config.toml
num_hidden_layers = 10
hidden_size = 512
n_experts = 64
experts_per_token = 8
d_expert = 48
d_shared_expert = 64
hidden_act = "geglu"
moe_layers = [2, 3, 4, 5, 6, 7, 8, 9]
router_score = "softmax"
normalize_top_k = false
routed_scale = 1.0
balance_loss = 0.00781
balance_bias = false
init_std_router = 0.0175
lr_router = 0.000571
vocab_size = 32768
norm = "rmsnorm"
norm_eps = 1e-05
tie_word_embeddings = false
optimizer = "soap_variant"
learning_rate = 0.00303
beta1 = 0.95
beta2 = 0.95
max_grad_norm = 1.0
batch_tokens = [32768, 65536, 131072]
max_seq_len = 2048
train_tokens = 500400000
max_steps = 7396
dataset = "wikipedia_en"
Below are experts of layer 2 (counted from 0) of a mixture-of-experts language model. Rows are named router (the router's row for the expert), gate (a neuron's input weights, with its number), up (a neuron's input weights, with its number) and show model dimensions 64-127. Each number is 128 + 24 x the weight over its row's rms, rounded and kept within 0 to 255.
After each expert's rows: a language model's description of what the expert responds to. This comes from a sample of Wikipedia text that the model never trained on.

# expert 33
router [148  88 123 146 142  99 119 163 162 102 142 147 139 131 136 131 121 145 156 125  70 118  86 157 149 145 136  95 114 136 170 107 153 124 144 107 107 163 138 118 140 133  99 142 123 120 103 167 142 161 144 130 131 170  93 142 104 114 112 129 120  67 125  88]
gate0 [ 84 174 128 113 126 147 123 120  94 125 131 124 165 109 164 141 152 107 111 113 111 148 146 127 107 145 142  83 107 109 114 145 114 128 124 189 180 125 134 115 141 125 136 119 113 117 143 103 192 117 175 111 134 139 118 107 124 109  94 156  97 175  82 144]
up0 [129  93 131 143 131 142 187 124 111 123 113 127 111 141 120 130 123 129 132 114 133 178 142 119 123 144  96 127 141 162 113 124 128 148  94  91 132  83 123 113 104  83 146 141 133 135 100 137 112 141 124 137 133  95 150 149 152 137 149 115 148 145 172 143]
gate1 [113 173 115  88 139 132 124  93  92  97 158 140 168 111 131 144 127 114 107 149 130 118 162 106 111 153 159 118 133  92 102 131 158 110 139 145 169 110 163  84 138 131 111 116  98 146 105 109 115 129 134  94 143 135 164 121 149  74  97 152 155 173 104 135]
up1 [176 137 116 103 132 121 105 140 136 140 155 169 109 126 147 161 149 176 113 150 109 111  95 165 122 152 130 115 128 118 105 135 117 149 137 158 115 114 119 114 143 128 143 133 166 124 163 129 110 105 140 118 133 144 105 133 114 166 119 161  97 149 130  97]
Function words, table brackets

# expert 20
router [122 116 150 163 139  80 150 147 139 134  73 137 133 140  80  67 148 110 137  91 157  98 134 138 150 107 121 143 169 130 138 136 120 113  95 107 163 140 133 119 136 139 127 146 109 130 162 150 174 136 135 134 107 127 118 127 116 152 139 180 120 116 129 121]
gate0 [ 84 152 134  78 162 123  72 119  95 121 129 148 132  98 179 129 147 125  81 132 138 127 149 128 135 159 144 114  94 121  92 124 135 127 141 137 152 111 164 114 146 160 118 159 112 116  93 140 110 133 137 108 127 140 164 140 155 101 108 166 138 135  88 132]
up0 [136 118  95  80 106 123 108 144 134 125 142 105 100 149 141 142  80 142  87 162 103 123 165 118 121 122 111 163 108 110 121 141 132 135 136 141 121 116 176 160 116 123 137 165 129 134 132 137 121 130 180 139 146 135 101 140 119 118 109 155 140 138 119 145]
gate1 [122 128 131  80 176 136 116  80 142 149 150 157 178 103 172 152 118  85  99 147  95 122 132 108  98 179 162 106  97 121 124 145 168 119 120 163 128 102 182 149 163 194  93 125 123 152 108 111 101 138 142  96 118 159 154 134 154  87  75 138 138 127 114 136]
up1 [136 134 125 101 102 144 148 106 125  90 109 143 108 140  93 149 119 169 125 137 136 134 179 117 134 110 109  94 124 124 102 134 127 109 142 102 153  95 131 126 116 161 140 119 129 177 137 117 173 148 126 132 158 115 128 105 180 132 120 132  83 156 151 117]
Mid-word pieces, table ends

# expert 63
router [130 119 143 138  98 163 145 153 128 133 102 117 116  97 124 141  83 118 102 185 129  68 140 112 142 109 110 100 146 117 125 118 180 121 162 117 114 154 148 106  92 100 142 147  86 108 178 135 136 121  88 130 142  81 118 153 100 139 127 114  91 160 159 131]
gate0 [120 138 112  75 149 134 107 101 112  95 137 141 117 107 121 160 131 107 103  69 120 163 157 156 125 180 141 119 149 151 116 125 128 101  89 180 151 114 147  91 158 156 114 145 115 134  93 120 137 117 156  84 139 151 172 125 149  95  95 130 119 167  87 123]
up0 [112  93 155 162 132 114 158 132 152 115 121 105  90 118 148 124 158 122 125 127 163 108 130 103 101 121 115 133 121  70 100 149  95 127 155  96 132 171 124  86 137 133 140 151 152 114 106 145 162 163 133 151 112 156 140 160 148 137 133  96 151 161 155 147]
gate1 [ 99 128 100  89 135 146  99 106  95 116 131 185 176  92 132 129 113 128 122 177 130 118 137 168 134 142 123 112 112 135 106 144 109 117 118 145 156 127 190 126 174 159 130 158 144 138  77  80 158 139 153 130 139 121 148 127 155 121  91 149 124 156 109 132]
up1 [160 160 133 113 118 192 166 155 138 130 140 105 154 141 112 147  99 130 153 154 151 154 145 126 152 128 167  80 139 130 119 146 134 140 143  96 105 111 155 135 155 111 175 132 116 118 145 142 143 165 105 141 127 140 121 161 134 148 112 127 127 148 162 126]
Punctuation and quotation marks

# expert 34
router [163 121 122 122 151 132 139 160 116 147 128 140  99 100 169 146 102 147 152  96 182 144 141 158 143 109 129  93 153 131 168 134 132 142  70 147 139 162 154 118 123 119 185 137 155 134 131 126 127  98 168 136 121 148 133 130 165 156 114 143 137 173 157  98]
gate0 [131 118 121 111 138 167 145 146 120 110 162 127 120 134 156 155 157  89 112 118 151 135 108 115 120  93 121 106  93 130 118  90 135 101 155 188 117 146 171 123 134 155 130 119 138 168 135 102  90 172 136 127 123 142 169 121 154 100  66 135 114 162 121 147]
up0 [148 175 134  95  95  56  82 177  99 112 136 140 104 148 149 170 134 121 116 117 123 113 125 171 148 142 123 110 117 112 124 136 145 106 101 107 129  80 132  95 137 141 124 128 148 173 167 149 153 109 127 121 138 157 125 173 115  94 133 147 163 153 115 141]
gate1 [163 133 121 103 109 115 106 103 116 126 136 123  98  93 154 144 115  72  96 142 129 161 130 177 127 183 159 137  98 125 100 115 134 109  92 141 136 108 131 118 130 102 155 143 138 154  98 131 135 121 173 112 123 139 142 100 134  83 113 197 171 124 102 121]
up1 [108 145 105 114 155 157 146  98 103  92  89 141 143 129 117 141 141 120 104  91 115  88 143 119 128 113 105 112 121 131 108 143 140 126 152 119 138 130 172 154 112 181 110 185  96 142 144 118 125 128 137  99 145 111 143 156 129 161 137 121  89 157 118 109]
Pronouns and noun-phrase starts

# expert 46
router [ 92 136 141 169 116 138 101 122 129 153 150 107  90  86 124 126 126 183 137  96  86 103 104 124 132 103 109 148 108 132 114 132 123 110 167 120 129 117 111 162 112 122 124 133 145  98 107 136 147  74 126 103 133 164 109 126 147 139 149  92 118 133 134 148]
gate0 [114 108  94 116 124 128  93 120  82  73 131 141 134 123 155 138 139 112 110 144 187 124 121 151 124 158 142  96 127 138 114 121 143 143 120 141 151 107 150  99 132 153 127 158  97 150 138 117 116 138 146 116 116 122 156 151 132 124  93 164 118 155 104  98]
up0 [140 129 135 106 136 118 173 146 151 157  65 156  98 130 157 125 131 115 125 116 138  94 114  58 105 122  96 127  80 203 131  90  59 101 123 112 128 153 117 180 159 129 158 116 172 148  96 123 122 108 154  86 123 136 156 106  85 111 123 128 131 139 124 162]
gate1 [124 121 115  99 135 114 104 143 112  90 113 134 156 142 115 140 125 135 110 102 144 135 126 123 111 156 146 123 112 146 104 143 145 119 102 137 153 146 138 131 151 139 119 110 111 153 103 105 150 138 163 113 125 141 130 168 141  96  62 156 128 171  91 140]
up1 [ 72 126 114 133 122 142 123 151 133 123 123 120 184 120  99 109 136 138 133  97 141 108 154 118 125 158 144 152 119 109  85 158 121 123 128 116 151 117  99 105 140 138 115 117 112  84  92 121 122 141 152 150  82 130  89 159 150 126 118 162 132 155 142 122]
Clause-linking conjunctions

# expert 28
router [109  99 177 117  87  86 162 150 149 156 116  68 113 125  99 120 115 127 132  86 100 106 146 131 152  93 140 148 149  88 109 170 120 140 153 139 150 131 139 186 107 130 164 140 117 135 125 157  84 101 104 157 169 106 116 119 111 156 128 131 148 116 136 141]
gate0 [ 82 167 139 154 131 121 113 104 134 153 121 133 151  76 136  83 135 134 143  92 129 124 114 122 143 119  91 133 130 168 158 160 146 115 105 157 199 129 143 102 129 140 150 127 118 101 129 143 122 116 174 124 120 109 160 138 116 137 129 131 156 166 113 112]
up0 [144  75 105 102 149 115 130 186 147 100 105 136 137 167 128 166 124 110 104 175 131 128 132 133 106 149 148 132 102  91  99  92 121 124 139 108  54  92 132 137 111 133 102 159 122 159 114  84 114 160  97 127 128 134 123 102 134 111 121 134 105  77 136 151]
gate1 [140 131 138 103 125 125 101  74  75 115  77 150 113 127 145 111 141  78 102 135 123 147 132 143 113 177 109 125  82 145 109 149 119  93 140 126 149 140 120  82 103 123 109 150 105 136 103  97 172 101 167 121 108 139 145 148 115 100  80 120 119 171  97 133]
up1 [113 109 124 151 133 128 125 133 118 161 155 200 110 145 145 144  78 137 111 109 142 103 130 111 136 158 115 110 145 152 173 132 177 118 119 112 120 115 128  96 163 139 119 134 141 134 147 140 137 170 163 123  87 189 145 156 144 122 109 144 177 111 145 138]
Word endings and role nouns

# expert 44
router [137 108 107 122 171 119 121 121 163 159 160 138 102 123 119 123 175 172 161 116 129 141 117 134 144 132 142 174 137 150 133 120 123 154 115 123  61 104 125 127 127 144 121 127 121 129 128 161  80 127 133 125 188 135  77  94 142 123 136 123 145  91 145 162]
gate0 [113 152 146  89 113 138  79 100 112 136 136 137 121 132 132 128 161 141 147  97 119 132 170 157 137 142 124 122 152 116 115 129 159 139 120 152 153 136 119 127 124 125 122 135 136 121 105 118 143 115 143 141 113 125 172  99 151 105 114 157  97 155  96 107]
up0 [137 146 124 111 107  86 171  99 121 125 141 114 120 103 115 131 132 153 140 118 159  97 135 112  86 128 143 107 134 137 115 138 135 148  55 151 103  88 165 156 146 150 112  72 150 136 144 123  93 169 127 132 153  87 131 117 101 121 116 119 144 110 141 140]
gate1 [108 166 101 111 137 102 137  94  93 107 147 150 161 137 137 143 117  94  88 118 152 141 155 133 100 150 153  96 120 108 117 111 132 119 127 156 145 124 159  85 136 159  94 137 124 158 119 126 115 113 151 101 102 160 149 135 139 106 113 151 102 186  85 132]
up1 [106 160 137 103 124  75 109  86 165 132  79 145 114 159 116 145 129 110 110 175 145 140 107 146 109 128 165  84 134 106 133 127  99  92 148 152 129 118 170 102 136 169 134 105 124 171 111 106 139 148 155 109 127 173 123 114 112 104  98 139 138 134 153 154]
Titles and role labels

# expert 24
router [164 121 147 156 165 135 136 149 120 174 123 118 133 115  64 164 130 152 141 156 138 142  83 129 106 159 122 185 148 161 123  97 133 131 137 120 114 126 103  95 129 134 136 113 114 120 160  89 145  86  95 162 136 160 104  93 103 153 180 118 128  96 163 163]
gate0 [ 99 158 122 106 142 124 126  96  99 109 115 132 112 132 165 118 138 111 122 124 114 149 174 122 105 158 143 147  70 127 111 116 133  97 134 178 151 101 166 104 142 122 122 146 121 147 134 139 157 152 166 114 130 111 143 141 112 112 103 119 146 171  76 125]
up0 [127 118 113 133 148 124 158 139 116 106 116 119 120 122  75 140 102 150 125 147 134  93 131 135 160 116 125 119 118 142 153 136  88 155  72 112 131 142 139 145  93 110  96 142 134 155 125 132 116 133 107 135 172 123 116 123 144 123 115 138 123 105 143 142]
gate1 [117 133 113  71 159 108 129  93  78  88 151 132 146 133 148 134 144 102  99 105 125 115 150 155 145 121 132 135 120 120  81 150 141 120 161 175 161 110 155  94 129 135 147 170 112 150 115 128 124 115 158  84 113 140 155 138 178  96 129 152 120 181  97 117]
up1 [102 109 136 166 132 138 154  74 166 147 135 119 177 126  95 126 153 120 111 147 109 144 116  87 118 110 107  84 135 117  98 142  91 101 130 131 116 139 141 124 112 118  83 110 166 113 132 124 141 185 110 141 152 146 127  76 105 139 128 123  98 133 130 156]
Places and prepositions

# expert 50
router [141 112 174 124 127 145 158 130 139 124 147 167 147 187  87 161 129 119 162 123 109 106 143  95 141 121 123 140 100 172 143 129 125 123 133 106 162 139 117 135 139 125  88 104 124 142 154 128 150 146 133 153  97 160 144  76 122 124 133 127  93  95 137 115]
gate0 [127 121 114  67 138 109 129 108  89  90 130 157 148 131 174 103 126 127 128 133 142 116 146 113  96 145 139 132 137 149 105 121 171 101 115 159 114 115 132 118 135 140 145 127 122 141 108 105 145 123 137 122 132  94 130 147 108 100 101 158 141 162  94  87]
up0 [144 102 147 133 145 144 168 121  78  87 126 135 106 126 130 101 152 126 126  84 130  38 148 130 111 113 168 130 131 154 120 158 151  83 115 169 101 145 129 101 130 148 113 132 117 152 134 109 135 159 136 167 146  73 106 113 124 112 134 128 161 106  81  94]
gate1 [134 131  82  95 148 132 135 107  88 119 133 135 129 110 137 112 151 109 104 152 126 139 132 146 126 192 130 113 144 112 100 137 135 110 133 137 160 119 160 113 134 159 136 161 102 151 109 120 123 144 187 106 127 141 150 172 131  98  98 158 129 131  94 126]
up1 [100 109 145 151 140 156 150 138 141 151 128 110 130  94 128 148 137 117  74 109 110 116 125 100 116 117 157 133 159 124 146 169 127  97 104 124 104 115 112 129 147 135  89 125 147 137 134 116 119 110 116 147 133 131  58 173  80 142 138  84 119 159 119  68]
Time periods, circa

# expert 38
router [156  90 136 153  57 117 136 141 186 136 126  88  98 165 143 171 103 124 141 126 194 151 155  99  88 103 133 178 123 148 127  91 142 152  93 110  92 114 120 143 157 120 104  90 113 100 157 139 165  95 125 115 179 166 111 132  94 111 129 100 100 129 164 126]
gate0 [112 135 114 117 112 146 132 104  82 144 167 152 148 110 133 115 145 148 112 116 144 149 137 140 104 138 159 101 114 110 113 148 143 125 133 168 153 110 161  95 158 172 123 164 140 144  93  66 141 129 161  69 138 144 157 147 133 114 104 124 105 160  92 151]
up0 [117 103 124 139  87 160 128 126  93 146 160 142 112 143 113 126 112 138 146 141 105 107 123  92  95 110 106 126 147 129 123 141 139 125 142 178 121 135 121 104 155 112 131  90 133  95 157 101 160 149 167 104 140 113 118 147 139 150 138  90 137 125 150 140]
gate1 [123 124 115 104 143 122 109  88  78  77 109 141 128  96 140 111 123 130 110 119 135  97 160 137 104 147 147 120 119 105  92 131 159 110 126 173 128 124 132 112 143 134 112 150 104 125  77 114 133 164 123 111  94 143 161 127 145  73 122 140 120 160 100 129]
up1 [ 85  75 150 139 126 139 127 104 133 171 120 133 122 152 126 131 132 118 114 106 111 135 108 138 125 138 137 118 150 133 120 148 150 105 144 110  93 121 116  87 134 159 128 135 128 139 102 169 153 148 133 106 136 149 140 103 124  93 125 127 101 143 111 133]
Infobox colons, fragments

# expert 54
router [128 113 139  96 138 105 137 148 181 131  65 111 142 121 119 108 140 128 191 141 123 114 162 129 100 140 141 159  78 134 173 131 140 117 133 127 163 124 112 150 153 130 107 113 157  65 122 127 139 138 139 134 130 123  71 102 118 128 113 107 154  95 126 109]
gate0 [124 123 132 118 123 123  83 105 101  80 141 147 179 106 145 127 133 111  84 117 185 130 128 136 122 149 159  95 112 139 120 121 187 141 132 165 163 137 158  98 126 167 147 152 102 154 122 128 123 103 138  68 114 130 158 141 145  95 107 144 133 186  82 108]
up0 [115 102 151 121 174 146 144 139 111 132 127  94 124 125 141 146 132 114  86 113  78 143 136  90 115 121 152 127 173 137  96 131 153 135 128 129 143  93 143 124 146 110 129 159 112 125 161 136 111 159 100 110 102 138 158 128 112 127 173  99 118 167 133  99]
gate1 [102 115  91 130 128 130 157 112  94  95 122 151 115 124 125 134 121 104 100 135 153 108 137  93 154 168 120 136 129 158 157 146 140 146 135 147 129 160 168 102 132 130 168 108 106 112 116 126 118 168 141 119 113 120 120 136 124 106 120 124 137 161 100 108]
up1 [121 125  99 120 107 135 134  84 130 109 143 150  94 138 121 122 116  97 122 151 169 136 152 103 162 170 125 162 126 143 156 141 114 141 150 141 127 154 164  97 138 137 173 111 116 123 110 121  86 187 146 119 113 113 127 141 159 129 110 116 150 151 114 131]
Spaces before ages and numbers

# expert 6
router [134  97 164 160 116 156 166  96 100 162 116 116 100 113 123 107 115 139 123 149 101 139  81 135 157  91  80 119 125 120 175 168  96 167 143 110 154 122  94 141 131 111 141 134 153 151 130 159 178 114 126 149 117 112 122 126  95 139 166 122 161 127 115 127]
gate0 [122 155 143  60 126 115 139 118  84 123 109 162 155 142 146 153 131  94 112 157 145 127 121 131 155 174 132 126 125 114 126 116 150 106  99 150 129 120 138 102 138 165 140 135 130 134  92 101 135 142 155 106 112 134 141 137 151 111  97 175 160 145  99 163]
up0 [166 131 102 108 145 130  82 157 144 165 128  99 126 139 148 165 163 101 134 136 107 114 124 123 149 139 169 113 114 137 128 153  99 164  87 135 121 137 152 137 148 138 117 106 133 134 112 126 125 119 100 167 142  68  98 123 140 117 110 131 177 106  95  87]
gate1 [118 126 140 104 150 100 128 101 118 115 137 115 146 122 157 169 104  99 110 138 135 133 146 162 107 148 156 109  98 117 103 114 146 121 154 179  95 110 137  89 136 158 127 143 152 152 123 145 127 127 123  80 130 118 146 111 121  98  96 158 143 165 109 146]
up1 [174 139 186 151 151 129  93  92 124 115 150 141 111 150 101 105 137 143 174 136 117 127 121 149  70 134 137 157 150 151 135 101 141 139 170  84 105 134 154 114 103 138 134 136 158 113 143 155  96 140 130 103 119 104 153 143  64 130 202 111 153  92 148  82]
Subject pronouns

# expert 45
router [159 132 129 160 108 154  97 148 143 188 164 108 164 128  79 137 154 138 150 202 157 103 150 129 181 118 163 175 148 155 161 145 146 105 152 111  99 149 122 144  82 129  97 128 116 123 144 108 102 177 148 130  90 104 132 102 137 164 101 141  99 119 132 142]
gate0 [132 143 111 117 129 121 100 163 141 156 155 119 151 175 125 111 127 144 135  75  73 121 169 113 127 138 152 131 119 105  77 105 110 142 141 115 143 143 130 137 116 174 159 166 152 122  87 111 169 148 134 116 103 152 123 104 107 127 132 155 141 129 128 116]
up0 [150 133 115 130 126 140  85 147 137 132 140 101 164 168 135 117 138 135 148  82  84 109 154 102 133 122 150 163 126  71  89 102 108 145 126 122 142 152 132 144 119 160 125 155 153 102 105 122 181 151 111 122 111 151 109 111 126 151 138 143 151 117 122 117]
gate1 [115 138 154  64 122 141 129  83 153 148 133 154 124 146 138 124 146 110 117 178 151 127 168 141 126  95 153 133 144 117 151 143 124  96 121 161  97 101 141 134 106 117  90 110 103 144 143 103 121 126 141 117 128 116 123 113  93 153 130 115 117 128 113 149]
up1 [128 113  91 163 148 117 116 195 116 125  98  90 132 132 113 126 127 152 139 124 100 121  62 126 108 158  59  96 114 135  90 103 155 167 141  84 147 157 118 131 140 135 170 155 152 113 119 156 128 148 103 161 106 129 140 126 172 115 112 134 125 133 126 133]
Name-final word pieces

# expert 21
router [155 105 146 156 140 101 159  93 155 190 167 114 111 127 182 145 120 144 122 136 113 141 120 149  90 142  92 128 107 130 178 136 144 127 145 116 134 171 103 152 112 165  95 119 149 121 111 124 122 146  87 130 152  94  83 136 149 137 106 102 141 115 125 101]
gate0 [127 120 101 115 149 133 134 122  64  96 116 137 140 103 139 131 146 148  85 141 120 136 122 134 115 154 144 122 103 126  98  90 146  86 111 148 142 128 132 115 127 115 158 138  92 140 136  93 136 168 152 100 150 157 180 143 142 117  94 176 112 129 123 131]
up0 [170 109 156 149 114 138 107 110 127  90 152 144 125  81 152  85 121 151  85 123 139 114 122 166 122 118 149 165 130  76 179 129  98 116 124 135 115 121 106 116 109 113 175 112 137 121 106  91 130 161 106 135 134 101 121 157 149 157 130 145  99 154 148 136]
gate1 [ 97 154 116 124 142 113 109 128  92 100 116 145 147 153 172 102 134 109  93 171 124 125 134 142 144 153 135  87  90 165 115  94 157 108 130 164 149 111 164 113 160 135 139 124  99 151  71 119 129  95 167 112 109 139 144 165 111  99 124 169 116 141  91 109]
up1 [130 165 101 171 101 147 117 198 123 105 123 109 115 156  96 127  69 175 142 100 136 107 121 129 112  89 113 142 132 155 108 106 101 113 143 114 148 137 181  88 177 132 139 120 135  90 115 137 156 159 105 131  84 146  94  83  87 142 171 124 106 144 156 143]
Names and number pieces

# expert 14
router [175 114 150 114 114 152 108 124 167 117 133 106 117 144 132 174 118 128 144 150 159  96  97  99 136 163 149 127 176 117 157 116 131 162 138 118 140 135 142 140 135  93 175 108 138 102 131 131  39 156  91 153 126 146 110 187 121 121 123 117 136 132  87 143]
gate0 [135 203  95 135 138 105 182 150 126 132  91 136 107 174 185 110 130  98 101 115 164 168 143 137 111 128 175 165  75 132 114 108 156 119  89 110 112 144 184 135 131 142 134 128 189 183 117 132 115 166 148 127 124 119 112 129  93 116  94 137 149 149  95 140]
up0 [107  72 168 127 109 142  74 112 123 156 170 121 145  86  73 149 128 153 166 155 103  96 116 129 139 156  75  91 168 140 131 162  91 143 141 136 138 113  79 119 128 114 134 112  70  88 120 120 137 104 117 123 133 126 144 127 151 136 150 114 123  95 170 112]
gate1 [130 145 140 110 138 138  84 110  95 119 137 175 140 155 168 129 110 136 115 133 112 171 115 135 107 156 141 116 109 102 106 102 150 110 141 144 164 139 165 127 157 121 120 142  80 104 116 122 172 123 133 123 109 131 158 137 138 109 103 156 149 159 112 145]
up1 [129  87 158 142 110 122 103 129 144 131 116 158 121 128 141 114 129 126 141 130 140 112 107 176 117 161 129 116 133 152 138 153 114 117 139 114 142 145 157 134 154 112 113 165 139 162 105  94 109 139  77 148 164 126 151 102  87 113 125 179 108  68 132 111]
Copula and passive verbs

# expert 39
router [178 102 127  79 139 130 145 132 122 134 109 133 168 117  81 137  89 150 177 136 150  82 131 139 100 129 111 130 135 113 157 127 119 153 109 143 179 132 103 148 178 152 158 138 107  95 114 145 108 130 132 163 107 111 126 118 153 140 163 149 161 120 129 147]
gate0 [ 94 185  97 114 145 111 117 132  62 118 125 139 153 132 150 156 119  97  96  71 146 150 134 155 117 145 144 114 104 160  96 125 144 110 132 138 118 133 176  83 158 163 124 152 120 148 133 107 155 136 168 132 114 170 143 121 125  77 103 168 131 147  96 127]
up0 [135 134 123 170 123 130 117 106 127 162 137 131 105  94 154 102 129 126 152  97  73 137 105 139 105 108 105  97 151 196 125  99 101 140 119  86 164 147 115 133 107 123 131 121 180 141 140 153 139  98  91 146 129 177 123 104 147 139 145 129 135 111 191 151]
gate1 [102 133 113  67 124 136 121  90  99  78 126 156 157 143 156 143 135 111  95 138 141 142 124 146 118 162 110 131 123 134 110 114 131 132 147 147 123 153 140 107 134 138 125 138  97 159  92  99 148 137 143 104 103 128 146 128 150  84  83 177 130 161  75 136]
up1 [157 154 109 147 132 119 129 175 173 121 149 159  97 138  95 129 100 148 139 147 111 138 134  83  83 117 155  82 138  94 129 114 141  87  66 112 119 126 167 141 163 110 155 134 145 103 104 124 147 108 138 174 159 146  86 136  68 140 148 117 120 122 163 147]
Year digits and names